From a checkpoint of a small mixture-of-experts model trained on Wikipedia: 3812 steps.
Below are experts of layer 7 (counted from 0) of a mixture-of-experts language model. Rows are named router (the router's row for the expert), down (a neuron's output weights, with its number) and show model dimensions 0-127. Each number is 200 + 20 x the weight over its row's rms, rounded and kept within 0 to 999.
After each expert's rows: a language model's description of what the expert responds to. This comes from a sample of Wikipedia text that the model never trained on.

# expert 29
router,214,201,191,195,209,214,213,213,168,214,232,204,230,198,167,174,224,229,206,203,198,212,184,197,203,225,161,193,171,163,204,210,211,215,203,213,228,220,225,232,211,208,161,216,226,172,160,204,206,190,249,208,209,196,206,208,219,209,176,178,214,190,228,217,165,225,186,177,208,182,210,188,205,203,201,215,213,227,201,206,180,161,194,200,197,205,164,198,204,193,221,215,175,170,196,207,214,208,209,219,218,240,229,191,191,179,204,190,235,216,200,187,235,180,179,219,175,217,154,190,174,199,168,216,208,183,228,225
down0,179,216,212,222,210,214,154,213,192,213,190,201,179,199,203,184,217,213,211,167,165,159,158,249,194,193,215,234,192,186,210,182,176,200,218,175,198,210,183,202,192,166,183,224,187,185,187,186,188,182,199,159,184,190,213,245,199,186,199,191,225,203,221,199,232,210,208,166,211,203,172,238,193,187,210,222,204,217,192,209,248,199,229,217,171,219,203,175,222,204,238,170,220,198,187,205,180,188,203,213,190,201,203,188,197,172,192,207,211,201,231,189,241,183,212,209,213,216,177,191,192,220,187,158,209,183,213,225
down1,182,199,216,186,197,213,150,181,207,183,218,202,205,193,213,200,220,182,207,222,194,200,171,213,176,184,218,193,209,185,218,194,173,188,199,193,224,207,223,169,211,185,200,209,183,189,226,250,189,190,192,195,197,178,200,198,171,203,190,201,199,210,158,206,231,229,214,176,182,150,209,220,186,233,206,198,190,207,170,218,236,237,218,160,219,213,187,202,192,185,199,190,180,190,201,197,231,194,164,207,205,182,214,173,170,183,168,190,199,183,209,182,194,171,196,238,173,180,184,270,206,198,213,215,193,172,215,209
What it handles: List and table markup. Line-initial list hyphens in infoboxes and See also lists, table pipes, and heading equals signs like == and ===.

# expert 36
router,184,196,187,191,198,190,229,202,188,203,249,190,197,202,165,161,193,216,209,206,171,203,206,203,228,213,196,197,210,208,147,236,208,165,180,199,216,217,222,218,208,238,189,213,203,204,190,211,237,211,250,197,190,201,179,210,200,202,181,187,232,225,227,199,216,236,232,215,226,200,193,158,191,210,227,211,202,184,194,216,195,195,191,225,236,205,177,236,199,158,231,212,180,185,182,181,227,193,201,199,217,238,215,193,201,178,225,212,218,221,193,174,221,186,211,211,181,221,177,177,169,200,187,201,223,200,202,215
down0,177,211,223,182,193,184,215,190,196,240,185,145,186,176,181,208,188,212,216,224,180,222,225,213,227,191,206,219,220,218,165,190,189,184,183,206,193,183,197,193,231,171,219,232,210,192,221,210,204,227,255,181,201,163,215,178,190,211,168,166,207,187,191,195,202,199,180,191,214,171,184,204,199,200,196,225,221,212,216,197,200,210,184,199,218,159,198,160,179,187,188,192,204,188,188,200,202,218,193,198,229,175,199,212,190,158,172,161,197,189,189,220,222,198,174,191,265,207,198,203,205,175,191,209,176,170,215,198
down1,198,217,177,196,170,171,178,164,201,193,184,189,190,186,197,186,208,167,202,201,231,198,201,163,195,180,172,195,170,149,199,214,202,196,210,205,172,182,159,237,196,204,188,160,228,203,204,197,196,185,231,220,211,144,203,199,191,196,209,197,226,218,242,232,215,188,211,205,197,182,200,216,204,162,221,193,191,226,212,202,168,165,225,174,196,210,221,181,214,181,214,177,185,186,244,233,207,174,237,181,193,196,182,198,223,190,207,191,212,209,169,213,194,198,215,201,182,213,218,183,164,204,194,201,216,183,188,215
What it handles: Slavic/foreign name endings. Middle and end pieces of Slavic, Turkish and other foreign names, e.g. -ić, -ova, -ko, Oliskhevskyy, Andrzej, Dimitar.

# expert 24
router,202,218,169,201,188,197,203,189,212,192,205,182,187,197,206,212,235,181,218,217,174,192,187,168,175,202,174,170,185,192,173,188,189,207,211,193,239,158,208,193,209,221,169,187,206,167,213,217,198,210,213,191,182,172,188,206,191,212,149,174,237,198,194,212,173,216,199,215,193,203,189,190,222,224,212,235,201,215,202,182,178,192,196,235,198,178,190,194,212,175,215,191,192,208,184,227,222,197,229,209,197,230,207,197,222,187,199,201,204,210,196,158,234,176,221,223,175,217,199,176,178,216,133,201,247,172,232,211
down0,210,202,192,220,213,196,159,191,220,224,179,199,190,190,214,185,199,221,188,176,225,159,261,196,197,227,205,214,187,184,211,211,178,188,213,171,196,215,175,179,179,207,220,203,189,185,221,176,217,201,199,185,200,192,188,167,193,226,224,203,170,203,207,220,212,211,171,198,201,165,202,239,215,188,178,170,148,207,229,216,200,189,185,189,208,181,192,205,210,176,198,195,219,229,200,222,227,200,181,223,211,236,199,231,244,231,218,220,215,214,197,232,225,180,209,176,205,207,199,199,183,201,205,173,184,251,223,207
down1,172,202,187,214,217,176,231,207,216,172,199,199,207,227,201,205,228,238,166,222,217,208,193,203,171,232,184,226,185,165,196,178,213,189,202,174,186,184,202,226,213,234,174,180,221,195,193,197,221,158,210,201,195,207,177,193,206,150,213,208,203,200,176,160,188,211,192,198,205,202,165,203,206,197,168,182,221,214,214,170,193,235,220,182,181,204,210,193,193,216,168,186,174,191,207,232,167,187,186,188,178,194,220,216,157,232,210,232,168,225,179,184,193,200,200,227,209,227,198,233,179,225,192,202,195,218,220,204
What it handles: Place names, networks. Geographic and proper-name starts such as New, US, South, London, and abbreviations like NY, NHK, NRG in media and chart lists.

# expert 31
router,231,200,189,190,188,222,201,179,202,214,217,167,194,185,187,206,220,195,214,240,145,209,191,191,200,215,204,182,191,185,202,208,208,183,171,216,216,173,201,216,204,203,176,191,205,188,143,157,218,239,217,208,206,183,214,198,203,177,154,206,229,237,218,232,180,213,225,218,217,168,184,154,224,225,232,218,229,219,205,191,162,197,179,194,198,203,180,196,221,187,220,230,199,191,193,210,206,187,188,201,218,230,219,184,198,181,216,173,218,186,197,193,203,191,199,215,196,199,178,186,163,228,192,184,217,198,208,233
down0,192,215,182,174,203,199,247,163,177,199,217,234,247,195,185,198,177,214,173,209,238,179,179,187,201,209,192,202,211,179,210,181,194,196,180,198,207,204,212,228,179,172,176,206,187,216,187,188,214,208,227,235,218,175,205,248,220,227,190,184,191,221,205,173,222,228,225,207,214,182,201,227,189,220,226,196,241,195,242,208,210,205,208,174,204,221,212,218,230,170,187,193,187,197,197,197,216,181,201,232,177,227,211,237,168,173,185,197,195,234,202,195,236,204,177,192,230,204,208,215,201,195,187,200,175,189,223,214
down1,215,181,234,197,201,165,199,198,208,178,200,194,178,191,182,203,202,204,166,199,198,212,222,179,211,219,201,216,219,181,223,182,234,184,205,188,215,180,204,174,202,205,202,196,189,172,180,198,202,182,203,220,193,227,206,193,169,156,204,205,188,213,173,142,214,196,217,213,236,167,241,182,194,196,182,177,168,205,201,191,210,248,188,200,192,183,206,207,214,228,188,226,226,211,177,209,232,166,188,197,224,202,200,180,217,224,201,212,213,154,199,206,142,203,188,159,182,202,199,167,206,213,214,189,164,190,187,212
What it handles: Conjunctions and commas. Coordinating conjunctions and commas joining words or clauses in prose, such as film and television, but, or, which, who.

# expert 21
router,224,198,186,160,217,215,220,193,208,257,204,207,216,198,184,180,196,216,216,215,216,183,196,192,227,221,211,189,205,210,177,232,190,197,155,226,195,179,201,220,189,252,196,205,198,188,189,202,196,208,213,155,200,202,151,210,225,173,172,170,201,216,209,198,199,193,221,221,207,189,152,180,199,207,218,231,223,183,193,195,190,169,178,201,227,175,191,225,221,180,193,204,189,192,186,214,217,199,205,202,241,210,218,198,185,181,211,186,214,201,168,201,211,196,178,254,201,202,191,214,187,189,184,170,245,183,204,232
down0,208,170,210,197,213,198,217,254,192,225,170,154,211,213,189,177,203,227,188,210,193,199,191,177,246,177,183,192,242,185,225,181,191,203,232,223,183,235,179,169,175,199,210,185,216,223,208,215,156,203,195,209,182,188,171,199,207,216,202,214,195,217,174,204,214,179,208,194,200,199,167,174,203,168,190,170,217,190,190,197,252,187,219,213,209,159,192,212,180,187,186,236,187,214,216,186,192,207,177,188,174,204,187,211,198,206,210,189,160,174,234,213,199,198,175,174,179,209,186,203,194,210,226,211,210,210,172,195
down1,168,212,204,238,176,191,202,222,201,151,232,180,215,230,189,204,175,228,224,200,197,207,179,168,176,207,232,167,189,209,213,223,193,200,209,199,199,209,231,174,230,224,221,208,195,204,181,206,222,172,221,200,218,205,197,229,176,195,199,202,219,206,225,218,214,188,191,198,219,198,188,245,215,170,243,224,170,226,208,219,202,195,200,194,184,189,204,174,218,217,223,164,171,202,180,210,185,184,176,197,216,187,229,197,189,187,206,193,217,183,212,211,174,167,158,188,223,184,220,186,202,168,231,209,172,199,167,200
What it handles: Noun endings, kinship nouns. Final word pieces of common nouns and kinship or role words like son, daughter, character, elbow, racket, larvae.

# expert 10
router,191,237,196,161,203,219,201,184,196,195,211,171,215,199,181,178,234,239,253,233,172,209,207,195,201,217,172,185,205,194,154,231,199,209,193,205,208,188,204,227,203,213,203,203,195,174,184,192,212,235,231,191,176,181,207,210,193,171,180,160,204,206,206,220,204,209,215,238,192,191,205,202,205,188,199,239,217,207,220,182,175,171,203,182,225,153,218,234,203,174,210,186,166,182,197,231,240,212,189,192,221,200,201,210,217,180,202,206,192,227,170,179,231,214,174,200,210,200,200,205,183,222,181,205,213,185,230,220
down0,232,202,182,173,186,200,181,193,222,211,171,206,196,193,187,191,205,182,233,207,207,205,237,213,193,176,189,223,191,210,239,216,183,216,167,181,183,190,170,190,191,232,212,209,201,195,211,225,214,224,172,192,170,221,193,221,183,186,188,194,192,178,181,198,233,200,218,176,186,209,170,248,181,152,169,218,214,210,156,228,188,200,195,210,183,213,212,208,199,189,182,234,226,190,221,218,195,207,194,231,200,176,211,221,203,200,211,205,166,192,210,172,169,156,182,215,192,226,192,228,198,221,205,224,231,187,235,220
down1,254,205,176,211,213,188,217,194,178,202,189,203,236,180,180,166,225,207,193,225,220,211,169,232,191,192,196,190,177,227,199,199,221,158,203,217,181,185,201,219,224,214,190,195,197,219,220,261,186,208,176,240,194,178,157,214,205,208,212,209,190,173,202,187,213,189,167,186,192,190,212,204,200,169,194,181,184,229,208,188,222,191,185,195,229,225,180,163,181,232,180,192,187,196,207,168,243,188,194,201,221,195,184,206,225,179,190,207,186,207,201,227,208,176,188,210,240,172,197,195,222,215,193,192,168,214,209,220
What it handles: Sports and competition terms. Sports words in match reports and results tables, such as Cup, ball, round, featherweight, Head coach, side.

# expert 33
router,204,194,187,169,177,203,219,181,203,196,212,175,206,193,185,191,173,190,210,210,176,210,176,214,203,209,214,170,148,209,150,213,197,189,164,216,200,210,196,206,223,231,177,178,209,208,194,207,205,195,233,173,236,202,202,187,250,197,174,189,224,195,236,193,197,206,197,220,235,206,187,180,203,242,192,214,204,215,178,216,184,187,196,228,211,199,159,205,200,162,233,235,180,205,210,224,232,191,202,207,229,224,235,183,217,153,199,207,208,196,180,184,204,178,202,193,211,218,199,193,193,205,177,184,249,190,220,204
down0,199,221,178,194,234,199,181,214,195,227,194,191,178,206,186,179,218,214,194,186,144,166,207,231,196,244,201,194,195,204,200,201,189,172,219,181,206,219,220,212,175,206,187,238,194,163,179,154,186,192,198,187,236,218,177,173,230,193,187,200,206,224,207,222,187,163,192,210,221,203,170,204,170,200,179,221,212,194,234,220,225,188,186,207,215,199,195,220,209,178,181,201,204,208,179,180,235,174,230,214,160,161,171,223,186,191,232,211,210,203,199,199,199,170,196,173,216,214,204,233,203,186,196,191,192,177,230,204
down1,202,219,180,214,225,221,200,218,187,171,235,212,194,171,195,211,205,215,189,204,209,203,197,194,200,240,209,205,162,203,181,216,185,204,189,211,220,208,228,203,221,235,181,188,208,236,242,185,179,204,158,173,229,230,192,157,184,195,220,205,223,214,190,199,211,169,167,214,198,194,225,204,210,207,210,217,184,209,179,234,198,183,164,192,183,193,215,178,189,193,199,190,202,172,166,218,177,192,227,219,212,196,239,189,173,209,191,201,136,177,193,178,192,190,205,187,179,189,214,208,232,181,182,182,230,201,194,166
What it handles: Foreign name syllables. Middle and final syllables of non-English personal and place names, like Büyükakçay, Hamamatsu, Tsmoki, plus plural endings like -ers, -ies.

# expert 15
router,192,201,189,184,211,234,221,194,191,237,233,184,186,183,175,198,206,210,192,210,188,218,188,203,201,207,163,184,175,146,183,191,185,174,201,213,193,178,208,217,229,213,192,181,230,210,177,185,204,214,192,181,175,209,185,221,199,193,183,189,204,215,215,234,164,197,244,228,212,196,171,197,200,210,208,205,196,200,207,183,193,213,166,237,216,193,212,201,243,188,227,190,185,188,182,188,205,198,196,228,192,213,206,198,222,162,241,166,199,200,193,187,225,148,206,227,194,192,192,195,205,202,156,201,206,146,233,223
down0,212,189,183,232,192,218,207,208,194,220,206,232,183,192,176,188,198,215,217,191,234,183,159,181,205,203,213,205,200,227,184,217,191,216,231,198,211,199,186,215,186,188,241,204,182,185,194,202,228,190,227,159,215,200,235,207,215,185,209,226,226,207,175,213,191,185,192,216,173,171,230,166,200,194,207,205,194,215,221,163,175,200,207,193,182,210,197,223,209,201,218,188,201,190,229,176,196,214,229,142,225,217,162,181,188,214,212,183,187,158,221,179,184,254,198,194,229,201,192,209,173,211,234,180,191,167,184,203
down1,217,183,180,184,221,171,174,147,190,170,244,210,228,203,208,204,185,253,175,210,201,212,223,176,163,194,238,164,233,181,196,190,178,202,230,204,213,213,232,192,198,224,175,190,207,171,218,188,219,172,194,211,207,197,180,236,205,199,204,219,195,185,173,191,192,214,164,193,196,156,216,187,238,196,227,214,202,189,195,208,194,172,185,173,197,186,234,168,180,209,222,214,198,175,216,218,182,196,178,199,210,194,197,196,210,214,200,222,180,180,181,197,159,227,201,193,203,169,200,216,201,200,202,211,197,175,197,204
What it handles: Year digits. Digits and spaces inside years in dates and career spans, such as 1948, 1990s, December 22, 2008, d. 1016.

# expert 14
router,226,231,159,199,216,216,223,192,199,178,225,199,228,179,175,193,222,190,209,244,172,208,152,186,186,179,182,172,167,154,194,209,207,227,193,226,233,167,184,246,226,194,177,188,221,204,188,159,194,208,209,202,194,154,213,195,224,231,189,194,213,219,200,207,189,186,217,216,204,200,215,191,220,216,232,195,211,209,216,202,173,215,190,209,214,154,193,207,186,198,215,172,193,181,176,205,226,212,201,199,201,223,227,202,210,179,191,167,203,221,202,174,218,199,167,205,207,190,168,200,170,214,202,193,203,192,200,186
down0,249,181,196,173,157,188,207,200,204,195,162,201,186,216,220,191,174,210,190,207,186,194,223,195,214,181,203,208,196,182,206,199,245,195,159,226,194,227,224,194,245,216,199,175,174,184,163,202,163,197,189,199,203,214,187,181,208,169,174,249,167,198,197,201,206,201,195,183,189,192,174,218,207,192,200,220,174,201,197,197,162,189,214,209,179,188,199,217,191,202,217,193,181,180,192,180,204,189,186,196,188,222,152,201,196,238,202,187,186,198,162,207,208,181,239,233,221,203,220,249,201,190,230,199,221,190,180,192
down1,184,216,192,167,146,215,217,165,198,208,191,195,219,217,204,217,203,171,183,177,233,229,207,229,192,186,171,214,184,194,232,190,196,176,216,209,244,214,203,201,189,193,183,226,210,222,197,192,216,216,200,218,203,217,213,206,222,192,199,162,193,176,243,216,208,218,194,209,234,187,227,178,193,179,189,203,216,206,198,205,205,162,221,216,234,191,195,194,206,221,193,228,161,189,219,217,226,217,221,202,188,155,197,174,197,199,212,217,207,195,171,182,181,205,180,193,206,165,209,222,186,209,188,228,162,232,152,200
What it handles: Word-initial prefixes. Opening pieces of words after articles or prepositions, mostly Latin prefixes such as re, un, con, pro, dis, inter.

# expert 7
router,210,199,148,184,178,217,213,238,218,246,207,179,213,172,196,170,205,205,229,217,197,195,192,183,206,182,199,179,181,208,156,217,206,217,190,199,232,192,214,227,213,216,178,204,201,187,180,198,221,229,207,199,153,173,190,210,216,223,174,179,210,196,201,236,192,187,195,214,206,191,177,184,196,196,210,245,183,189,179,191,190,186,193,235,219,185,198,217,220,180,194,208,210,187,201,203,210,195,188,213,213,199,241,202,228,156,236,203,210,218,162,175,208,182,214,229,201,221,202,212,190,190,186,180,249,187,245,195
down0,162,219,188,177,220,190,186,202,175,220,243,207,222,191,216,187,203,197,215,186,195,196,203,198,215,172,204,210,211,194,217,154,206,223,198,230,232,222,204,192,185,181,235,199,169,196,216,175,192,177,206,204,172,210,235,216,198,198,176,197,219,212,188,188,220,237,200,197,188,209,213,189,215,203,203,206,201,181,177,201,172,206,202,235,173,189,205,156,214,202,147,199,195,236,222,249,190,189,164,194,208,213,235,206,181,243,192,165,189,208,205,197,229,199,249,193,174,208,216,188,215,176,208,211,193,169,180,210
down1,164,218,187,225,219,225,202,183,196,183,185,219,223,219,187,193,188,206,207,184,221,200,195,159,224,193,197,192,218,175,156,196,217,197,226,208,177,183,175,199,186,191,203,232,207,203,250,154,202,212,181,212,233,211,220,205,173,191,198,202,198,178,200,214,231,184,202,210,179,179,261,164,195,179,205,203,212,145,192,195,201,181,195,217,230,200,177,192,190,178,215,193,179,222,213,230,190,221,197,206,193,176,200,197,179,194,202,218,158,190,220,218,192,169,239,187,182,190,227,222,218,225,207,225,203,214,196,215
What it handles: Personal name pieces. Given names and surname fragments of people in lists, tables and credits, such as John, James, Gardner, Mullins, Whittington.

# expert 39
router,203,249,173,195,190,205,199,222,176,209,233,188,207,197,160,158,226,206,202,244,182,182,148,184,195,207,167,181,200,187,164,217,213,210,197,211,213,218,210,195,202,213,195,207,223,193,182,176,224,203,225,196,200,209,205,211,209,187,206,159,202,217,236,217,198,224,230,215,202,186,175,178,191,196,185,205,206,187,205,189,193,199,188,240,215,159,192,191,214,184,232,225,183,201,216,235,228,183,194,185,212,227,199,142,194,187,201,187,193,190,181,180,216,200,201,212,184,214,162,212,171,199,179,223,210,159,219,198
down0,181,238,206,194,203,202,212,227,189,179,229,223,181,206,165,252,233,202,229,194,165,193,186,190,197,196,167,191,164,197,205,203,214,197,237,218,185,218,181,209,216,184,186,196,188,185,182,219,214,231,227,177,185,180,217,191,203,170,175,212,213,220,171,209,207,183,227,160,183,223,215,222,231,196,218,223,192,187,182,185,181,233,218,170,209,223,189,233,184,211,214,178,208,190,198,189,220,165,180,209,177,184,168,177,212,208,209,184,177,203,216,176,225,207,179,184,227,191,198,187,194,249,198,176,214,200,215,201
down1,207,196,195,211,190,189,196,205,170,202,209,187,194,207,226,194,189,220,212,193,220,191,210,205,183,232,194,210,204,206,193,214,232,199,171,217,182,199,189,213,193,143,217,189,200,150,210,205,168,187,184,167,197,215,174,207,192,245,194,164,162,211,214,223,221,210,202,223,198,190,189,223,213,188,163,158,195,154,220,227,221,151,220,203,194,229,202,181,219,194,167,206,197,188,218,210,194,187,183,196,203,184,206,184,180,184,206,214,209,185,176,213,167,161,203,244,192,192,189,188,200,193,222,218,183,177,192,251
What it handles: Table statistic cells. Numbers and blanks in the final columns of sports standings and statistics tables, such as points, goals, GF, GA, N/a.

# expert 19
router,202,214,172,206,180,232,233,188,180,216,201,178,190,182,196,206,205,214,219,227,192,217,216,197,197,205,169,156,203,145,186,202,200,198,209,236,185,182,215,222,190,216,199,197,219,212,182,200,207,221,192,198,216,206,217,235,213,181,182,176,206,211,206,217,191,197,245,188,201,182,204,175,222,213,201,200,202,202,217,167,190,179,182,234,216,161,169,212,232,133,241,219,199,158,187,202,199,186,189,221,207,206,212,186,194,194,223,180,212,195,173,177,220,178,210,215,174,204,194,195,201,203,176,169,229,153,196,196
down0,202,198,221,228,244,190,221,207,186,206,203,225,191,199,158,249,215,215,233,214,220,233,183,223,190,198,211,170,181,200,194,200,242,208,204,192,222,215,196,197,223,238,177,190,190,235,217,224,196,191,180,213,186,200,223,225,182,205,195,228,163,178,188,193,197,199,208,195,169,219,224,179,224,189,226,220,202,168,200,179,200,251,214,224,189,244,206,188,179,169,179,216,189,191,236,199,187,178,218,170,202,221,198,202,184,195,210,174,187,207,180,165,190,199,186,205,197,187,201,174,185,179,207,206,217,184,164,192
down1,223,224,188,189,184,226,159,187,185,190,196,202,178,214,194,179,173,164,215,216,208,173,214,177,191,171,200,241,189,203,240,236,205,210,170,187,198,175,190,176,212,207,223,183,173,208,197,150,198,189,181,202,197,155,193,241,178,188,201,194,203,193,181,174,218,210,222,207,190,216,221,175,183,186,200,215,176,190,225,174,233,210,199,169,179,226,237,188,197,194,187,182,222,203,193,206,180,207,185,179,203,193,208,223,143,185,201,221,217,191,192,225,196,161,221,198,198,207,214,198,174,216,203,184,167,191,189,175
What it handles: Leading digits, coordinates. First digit of a number after a space or parenthesis, and decimal digits in coordinates, such as 1997, 2006, 114.59250°E.

# expert 3
router,205,221,197,192,214,189,209,184,204,197,205,182,220,184,177,175,200,187,206,216,184,206,187,175,193,218,174,190,216,196,171,233,178,193,187,226,229,186,193,218,185,201,185,188,244,152,202,149,247,212,207,185,165,214,177,215,205,207,198,174,227,206,226,193,186,214,227,237,187,191,167,181,196,213,214,209,190,211,192,160,171,165,165,224,233,181,181,199,223,169,205,231,193,188,176,209,221,172,192,198,205,199,213,200,188,186,211,205,196,189,187,180,203,159,206,225,196,217,174,177,178,193,181,195,220,172,226,231
down0,207,234,217,211,159,198,243,191,205,176,241,226,204,219,210,209,185,191,212,199,187,186,184,215,204,220,195,194,217,231,209,212,219,177,188,196,200,191,202,193,217,238,219,210,202,248,207,178,215,164,212,177,176,208,191,213,203,209,199,178,254,189,167,200,212,228,204,218,187,219,211,199,202,179,200,195,189,196,200,202,214,200,211,214,203,172,213,180,186,213,152,223,205,180,211,241,167,195,175,158,206,180,198,229,176,220,146,193,210,202,183,203,185,211,196,180,211,202,219,222,245,217,213,206,178,211,176,227
down1,184,168,231,202,213,198,230,190,187,210,230,175,210,196,165,151,210,190,189,204,224,194,210,198,188,191,191,223,194,172,190,230,227,209,198,198,208,197,210,163,213,199,207,187,168,219,215,203,175,196,240,205,170,203,199,202,201,192,206,206,187,199,187,238,217,175,191,228,230,192,205,190,234,200,184,176,228,179,215,179,178,223,190,210,214,181,199,212,185,242,209,213,172,173,201,202,227,195,176,156,215,168,173,177,173,207,199,199,215,196,224,150,176,201,165,166,208,224,203,200,216,219,207,203,247,200,205,184
What it handles: Quantity digits and number-words. Inner and final digits of large quantities, money and measurements, plus spelled-out numbers such as six, million, three-yard, 1,400 troops.

# expert 27
router,227,214,193,197,183,201,209,222,216,189,234,170,210,209,180,177,199,202,204,248,189,209,165,164,198,215,178,207,210,167,191,199,223,185,173,196,227,203,196,255,201,217,202,185,219,169,184,175,219,214,194,202,203,208,197,179,205,209,164,165,249,211,199,208,206,192,212,211,244,173,171,189,204,201,193,222,216,210,189,205,187,176,157,225,227,183,168,196,202,175,227,225,192,204,202,201,227,200,215,222,185,215,210,176,232,194,192,184,244,224,173,168,205,193,182,223,185,197,195,207,168,206,169,203,217,187,210,204
down0,218,210,186,233,226,246,171,212,201,221,229,188,206,230,189,195,190,207,203,227,196,202,171,224,199,174,208,162,201,221,180,208,234,213,213,187,159,188,202,214,216,211,188,191,193,197,218,196,192,203,186,204,176,191,211,225,224,203,204,183,221,227,218,188,199,182,201,196,217,203,185,225,181,200,189,192,251,206,205,202,204,239,203,191,234,205,184,206,251,211,232,170,212,193,214,175,176,178,207,204,177,196,186,155,155,202,177,214,160,183,198,217,191,233,211,192,194,201,189,164,173,207,239,206,195,199,166,210
down1,205,204,208,218,212,220,213,193,171,211,195,181,196,208,198,167,209,188,158,220,214,179,205,252,246,180,208,190,165,206,199,193,216,196,167,224,193,211,176,223,211,194,209,206,172,226,174,178,177,200,163,175,215,242,202,175,186,228,184,236,186,206,213,211,192,193,196,225,169,167,224,183,209,190,217,204,200,190,211,187,233,183,193,203,203,210,191,180,207,226,150,217,188,201,207,202,234,214,187,195,170,219,143,202,205,215,195,210,165,175,205,191,200,180,199,217,202,189,174,224,185,233,211,178,197,207,187,176
What it handles: Table cell separators. Pipe characters separating table cells, mostly after numbers or names in sports records, plus some semicolons and closing parentheses.

# expert 26
router,234,222,165,184,217,202,206,175,208,195,206,187,197,168,157,176,220,221,214,214,193,205,147,177,218,186,197,176,193,213,194,205,208,224,199,215,223,181,208,241,205,215,196,171,210,190,182,200,196,241,206,172,151,185,192,193,196,181,172,178,210,188,238,195,176,184,210,217,178,187,182,188,202,182,201,241,209,221,206,164,167,181,202,216,242,184,175,222,215,195,209,213,219,163,186,203,215,199,190,221,209,211,248,194,189,208,205,183,192,209,185,191,226,198,186,241,207,188,189,205,180,180,179,168,217,189,215,205
down0,209,182,174,197,195,236,193,193,194,197,178,179,152,165,189,224,202,164,182,190,228,209,203,163,202,222,202,163,194,181,222,220,209,198,196,214,220,171,226,218,203,166,229,197,191,190,195,191,174,222,200,177,170,197,203,225,177,194,215,269,196,211,173,195,232,188,202,217,184,215,222,203,221,197,240,165,216,210,186,191,181,222,212,219,189,182,189,199,229,183,204,195,229,197,211,210,168,226,183,203,193,184,199,176,238,189,176,218,204,223,204,183,218,212,199,198,199,174,232,227,183,232,200,227,217,191,196,208
down1,249,198,220,198,190,196,180,217,180,175,182,192,214,202,225,186,189,218,204,192,191,196,237,208,193,191,194,210,200,229,199,179,203,195,207,194,200,195,169,249,201,180,180,138,229,172,201,223,197,188,254,202,204,208,191,202,159,211,193,201,202,208,220,201,218,206,201,200,227,198,203,229,231,142,171,181,211,210,181,202,188,209,169,185,206,198,168,209,181,207,193,223,225,192,171,179,215,209,187,205,197,244,226,219,196,224,201,172,199,187,187,170,187,190,201,189,238,221,222,205,198,211,168,203,236,182,186,192
What it handles: Concrete common nouns. Everyday nouns and direction words in descriptive prose, especially architecture and geography, such as water, land, north, steps, sandstone.

# expert 9
router,223,226,182,215,232,186,194,206,197,222,199,176,191,202,168,201,208,191,199,232,179,222,206,205,200,207,192,175,188,156,200,194,214,218,176,198,212,199,211,192,189,228,192,211,194,179,191,211,211,197,234,187,214,192,169,203,214,176,191,161,227,198,211,232,193,215,230,214,225,167,203,164,208,226,232,201,230,205,222,193,131,193,208,211,195,195,202,181,194,177,197,207,174,203,153,212,232,200,236,225,206,216,199,174,203,179,198,201,189,222,152,182,220,166,214,222,187,199,188,214,180,209,162,202,194,191,223,235
down0,169,232,192,178,192,222,220,184,183,235,231,167,189,218,215,163,223,185,229,202,230,202,205,187,234,194,215,195,206,217,180,218,241,190,214,210,178,230,173,204,177,212,238,191,186,205,193,207,234,215,205,193,221,176,214,211,181,229,194,189,186,177,194,181,187,223,217,185,208,176,209,153,215,198,208,200,227,154,223,219,194,199,200,213,203,174,211,195,157,172,234,188,204,204,174,207,198,197,180,189,178,189,204,184,193,169,179,189,225,205,232,183,200,194,201,238,183,209,184,177,187,180,187,194,176,159,192,206
down1,218,207,207,195,181,202,218,201,208,183,212,216,206,155,199,194,181,164,213,194,231,181,195,212,184,184,211,207,235,199,216,194,192,208,219,243,177,189,155,219,186,207,191,155,206,195,200,182,199,206,179,210,208,192,201,213,184,198,192,164,181,235,173,221,179,231,191,217,188,184,224,201,257,213,234,208,197,201,205,187,210,196,171,226,189,176,203,146,208,140,225,199,218,195,176,186,178,185,191,182,200,188,180,214,186,171,196,186,196,212,206,192,231,229,175,209,230,204,196,225,199,202,196,192,244,197,225,201
What it handles: Colons, semicolons, separators. Colons and semicolons in chart and certification lists (BPI: Gold), table pipes, cast as, and infobox field colons like Incorporated:.

# expert 8
router,202,219,161,199,179,208,192,214,198,208,247,186,217,164,191,188,225,226,208,213,179,195,209,188,182,229,170,182,202,204,161,212,198,219,192,236,225,170,200,213,199,213,182,189,205,186,168,175,234,217,195,192,185,174,214,208,193,206,185,200,212,264,190,204,171,190,183,222,192,193,177,171,180,209,225,216,233,216,191,176,181,176,201,223,225,151,205,212,214,171,203,185,167,187,167,200,208,188,220,206,211,227,218,196,202,183,201,189,216,220,197,194,223,178,209,216,193,223,186,191,178,183,199,221,252,176,204,193
down0,213,175,188,221,209,157,206,157,196,215,190,174,203,174,207,175,169,206,195,230,195,189,194,230,179,168,225,197,191,201,190,190,234,215,220,192,195,202,204,191,231,185,205,165,205,168,175,217,197,221,212,243,182,173,206,197,213,193,221,158,220,174,165,185,193,198,177,187,205,203,222,217,173,214,202,176,173,216,219,190,194,213,180,217,188,206,204,193,238,220,235,251,209,216,209,195,194,166,172,174,207,217,217,200,218,167,191,208,172,182,201,208,195,181,194,181,241,179,200,188,203,207,222,215,199,175,178,227
down1,207,218,194,199,146,185,224,181,189,174,193,215,190,217,179,184,194,217,213,212,197,220,217,211,236,169,194,197,168,194,141,182,197,186,217,200,178,177,181,200,184,176,196,227,211,183,206,203,171,216,243,211,195,187,231,218,200,197,214,178,176,196,187,193,193,201,210,218,160,183,191,183,192,185,195,200,202,194,158,192,178,147,209,189,181,201,220,197,210,202,210,195,221,227,200,199,194,221,195,202,200,222,196,192,189,225,212,206,180,204,240,211,194,206,203,241,188,187,223,243,247,234,201,191,184,238,168,225
What it handles: Institutional nouns. Nouns and adjectives of government, politics, education and professions after the or of, e.g. government, University, legislative, politician.